Weights of a small mixture-of-experts language model, trained from scratch on English Wikipedia.
Experts: 64 experts in each of 17 layers, 64 SwiGLU neurons an expert, 2 picks a token, a softmax router, 8 empty slots to pick.
Training: a variant of SOAP for the experts, 407M tokens, 12406 steps.
Below are experts of layer 7 (counted from 0) of a mixture-of-experts language model. Rows are named router (the router's row for the expert) and show model dimensions 0-127. Each number is 128 + 24 x the weight over its row's rms, rounded and kept within 0 to 255. Numbers have three digits each.
After each expert's rows: a language model's description of what the expert responds to. This comes from a sample of Wikipedia text that the model never trained on.

# expert 57
router:101115132137151144117112114172152153165099129129145175110109124091139141148140139093138128131112152147130128152127090126183147111149127112129132121097169175118167095097139161164141110101126101150115165115138109148112161107089170108139091154148142115090129158124094125122138165096111139099141128105117094119135122150122116092072127160159151124132154132069119126162130103179108121102148
Description: Opening brackets before years, abbreviations, percentages or conversions, such as (2016), (MLA), (75%), plus lowercase first letters starting words.

# expert 4
router:183076116130137126105146167094138121169123107192093115144164127092153146132136134085137135134139126122164141138115115147139127124112096126118132133105129133149155140107101134087103170132142110116125150101115140124165178138149098156123134112146104119116092156145136132144132100116120152174099132111101122125153127087073127140084151142158118167101138144147147096091126113113103054125131
Description: Short letter pieces inside foreign or unusual proper names, often after a capital start, such as Sh-b-ak, J-av-anshir, K-um-ar.

# expert 25
router:115146134143118088087112070146129140136155129154106153148138136115144113155120120113094155122118125081106164140167144080147114126141077097135092142103101135137133179125079145158156116116123126105108108138116128139120146166134117153146126117105125140137129153094125111159143131094172112131086100145130093116119141144162121135126109109126135163143111197161139188105119160133164090099137
Description: The and this, these, its, mostly after a preposition like of, in, to and before a noun, as in "the city", "the first".

# expert 46
router:083147066071149146134146122152113158136137114173094133108107135137103129121109135172120149114113128152129121124151143102096096126095088123174124121112128168099120087134140083113120117076113169083180093123125115173124131143123118135163145099122186124159117120130102150125091108167130112125130129099110103126115130112147105107135105130090109176135108145117155118110118142112138135095122
Description: Verb-ending pieces -ed, -ated, -ing and participles completing a verb or adjective, such as pleated, regulated, offering, declared.

# expert 11
router:136121160139129113114099132121148063127115111167109109134143121112134152156119112138122172099122121072140154137112073062127119098130126112179152136106098115138128118146151157070107128126122149100070119115109157147133109136156076111126134148098136163158090093132151128131130176127133140125100154161167121147129150125121112162124111102170120136125120135081132132145122117097093147117139
Description: Uppercase letters and letter pairs inside acronyms and codes, such as the I in FBI, NHL, FC, CA.

# expert 28
router:114131127160102120175159157127117117138118160128117119110122143100157152181123149138084094112112115132150138116097109116146167145155167085149149152110096157092133164113123146091104135133183152138103139151112113065115102141114072087138124128142130102140139131146088157143114176099125154182145171104152188130099115140139123147122125122123115109136127132107139140138115127108110149152112
Description: Digits inside long numbers like ISBNs, coordinates, ISO codes, model numbers, populations and money amounts, such as 978-0-7391, 34.9983.

# expert 40
router:153064102142142099086104122110135121167124151184142142088135098150150154100106161082150173142139143124147101148141093132094149132124182085158102116129160111110149121082093091127090134119152097135126122184157135147144125141094112096118129151108135127089141102115145155129109138139122131116180127158120126146156132135148148131126142107113121147095134113124113075140124122144130125130168
Description: Forms of be and other finite verbs right after a sentence subject, such as was, is, were, became, won.

# expert 0
router:146135130105172139177109124117104127109138117155119133114118118116149110146159161111106123116115072121139120105099108117091117100102109119116134128147113094113149134094168131137139159182183117182126115093090177091121131145123136127105135136111162170118156121156118127076112140133142118118067154140131124094130097136143125112162118114133170130127117130108100118132100182152177095160124
Description: Linking words such as and, to, for, with, by, against joining list items, verb complements, or collaborators, e.g. "Newell, and Moran".

# expert 47
router:101152098106147178126168114122128106141127124145151116108065090133137140135125135137161125145122150147140166107127143096128110159153132093122129102153111129154141182138135092160161090126097122189102119131148105093108158146138170127179116094096108122108145154093110133093135105110126128102084149128128098149122157160109193138163122136136127164114128131134132118127127104115116098083113
Description: Opening stems of Latinate words, often after to, of, the, such as sp, comp, def, dec, rec, followed by endings.

# expert 61
router:131158151147101179173169147126155061172155165159131136109156132113128129108146135118139149168150133153121079152117090128138150158136133136156078142115132113106176091089166127135135079114108121142140136150109102164176124120132126138121163139139147088133147117101135111133164121112110107077131119133135167129108130128149139154092112138158104099128137156123138136159126142151098150156148
Description: Commas, spaces and inner pieces like ro, em and de, in place names, species lists, chess notation and dates, as in Dnipro, cockroaches.

# expert 8
router:103106147121132150117111136115169158135117095156139137143163119110095128124166066135108130061117207123118103102153125170136168140151109139129109140142167082126128093145141137136152165149108141147075131155124147119114161141136163133139110111143133130136128090123108143105132131135146145138156148117136109066111115146152105166176145099121102138145137113179134127115148126134142127086147
Description: Month names in dates (born July 7, On January 16), the preposition on, and separators like / and dashes in coordinates and tables.

# expert 27
router:101166101121107103143119141160095129169121121120128147128123150101155113135099111118131135127144183117186140118124113108085141128150113107164103131098116131143108088173132148137079152092153148148143106104138128139139106123118153138138141141122138163151166130126090149143184099142140070115120106117115104128127117113121077117112166097096157073162137130087114142114155138092167156111148
Description: Suffix pieces ending words, such as -age, -ing, -ed, -ment, -ation, in village descriptions, infobox fields and prose, as in Vill-age, unemploy-ment, Dist-ributed.

# expert 22
router:123153124146137091130178158146123155141095145094132163109125087157094161196171081144114124110094128116132120099162146128186122110120127115131130112120117132121108119169113138147099164119120157106139134114121109092124136147170163143149133126138086136116127095108144149150107127129097142108174117093147169117109166174132146133070124116140121127099125136096129141135128132103174092149106
Description: Later digits of multi-digit numbers in sports statistics and data tables, such as career totals, points and percentages.

# expert 43
router:111119135120129116139160151098151103113104159138101115199143114161105147114090115173125138112167118129161126155123109139106108085100146137176085158130122123144181119112119115098120145098115101130120090106149113101164155124151137126159085086144143137104119152148131103065121140108137131130163104097129134154137141155101124128100151125130148097119104118135104120143149080146128181086137
Description: Closing parentheses, quotes, braces, dollar signs and == heading marks, often after a number or word, as in "(#84000493)", "Lie algebra $\mathfrak{g}$".

# expert 38
router:165165096113156127079128092181073098105116120095160149121138156084161145123143181121131110124103134154125117189109117152108115155096143119114167085143117128138164150138137100138124146107126150098134170136127116169095104113123161132154119127095117119137142167078133128135135160157126122126137137136139139159097114123105193139137131098108147158112155133104126161122140125135116091117129
Description: First pieces of a noun split into fragments, right after the, a or his (t in task/truth, f in foster, p in petroleum, fl, cl).

# expert 7
router:128139075178105125169160107176154164147141088121161153132097106147116101144147086099108090106187092112076134119143160124155151141127148128125141177103107134153164129095125129105124107148124166121134148166102106115110111151132139110097136128145126149129140124146118135098143120150128151115084141107150157145144123103130119106149137094122104104106140148188151112098123113166104154151137
Description: Single digits beginning a multi-digit number such as a year, ISBN, statistic or score, as in 2016, 978, 30.0.

# expert 49
router:121132135117106201106126109144108083097119118151118061174126100156078164113139112121099171099150119151091102148096114063171134100140119153113144163155129141119126108127123174092146142145079134120084161141116108106121138156151151127141159121153119138107103135122078128128114109152123154094157116120127171139102109130107136110130124149155141163151125133147122129142136135127135130143136
Description: LaTeX pieces like ^{, \, _{ and $ in formulas, plus slashes, "or", "than" and currency signs in text.

# expert 29
router:147132167149134127080138150142121110142094179129149095078149124136122146140122113131078164155105142111117116107108147088142135107120081158092140105139138109144146107135164126162126131158165146127145130126143110176110171101132156182119139121132101117123152083137146114135136114125105128084157103163099120104126185159111124135124140103136136087150111142091095097127117163131178100140142
Description: Blank space tokens and signs like +, −, ± that open numeric cells in wiki tables of election, sports and score data.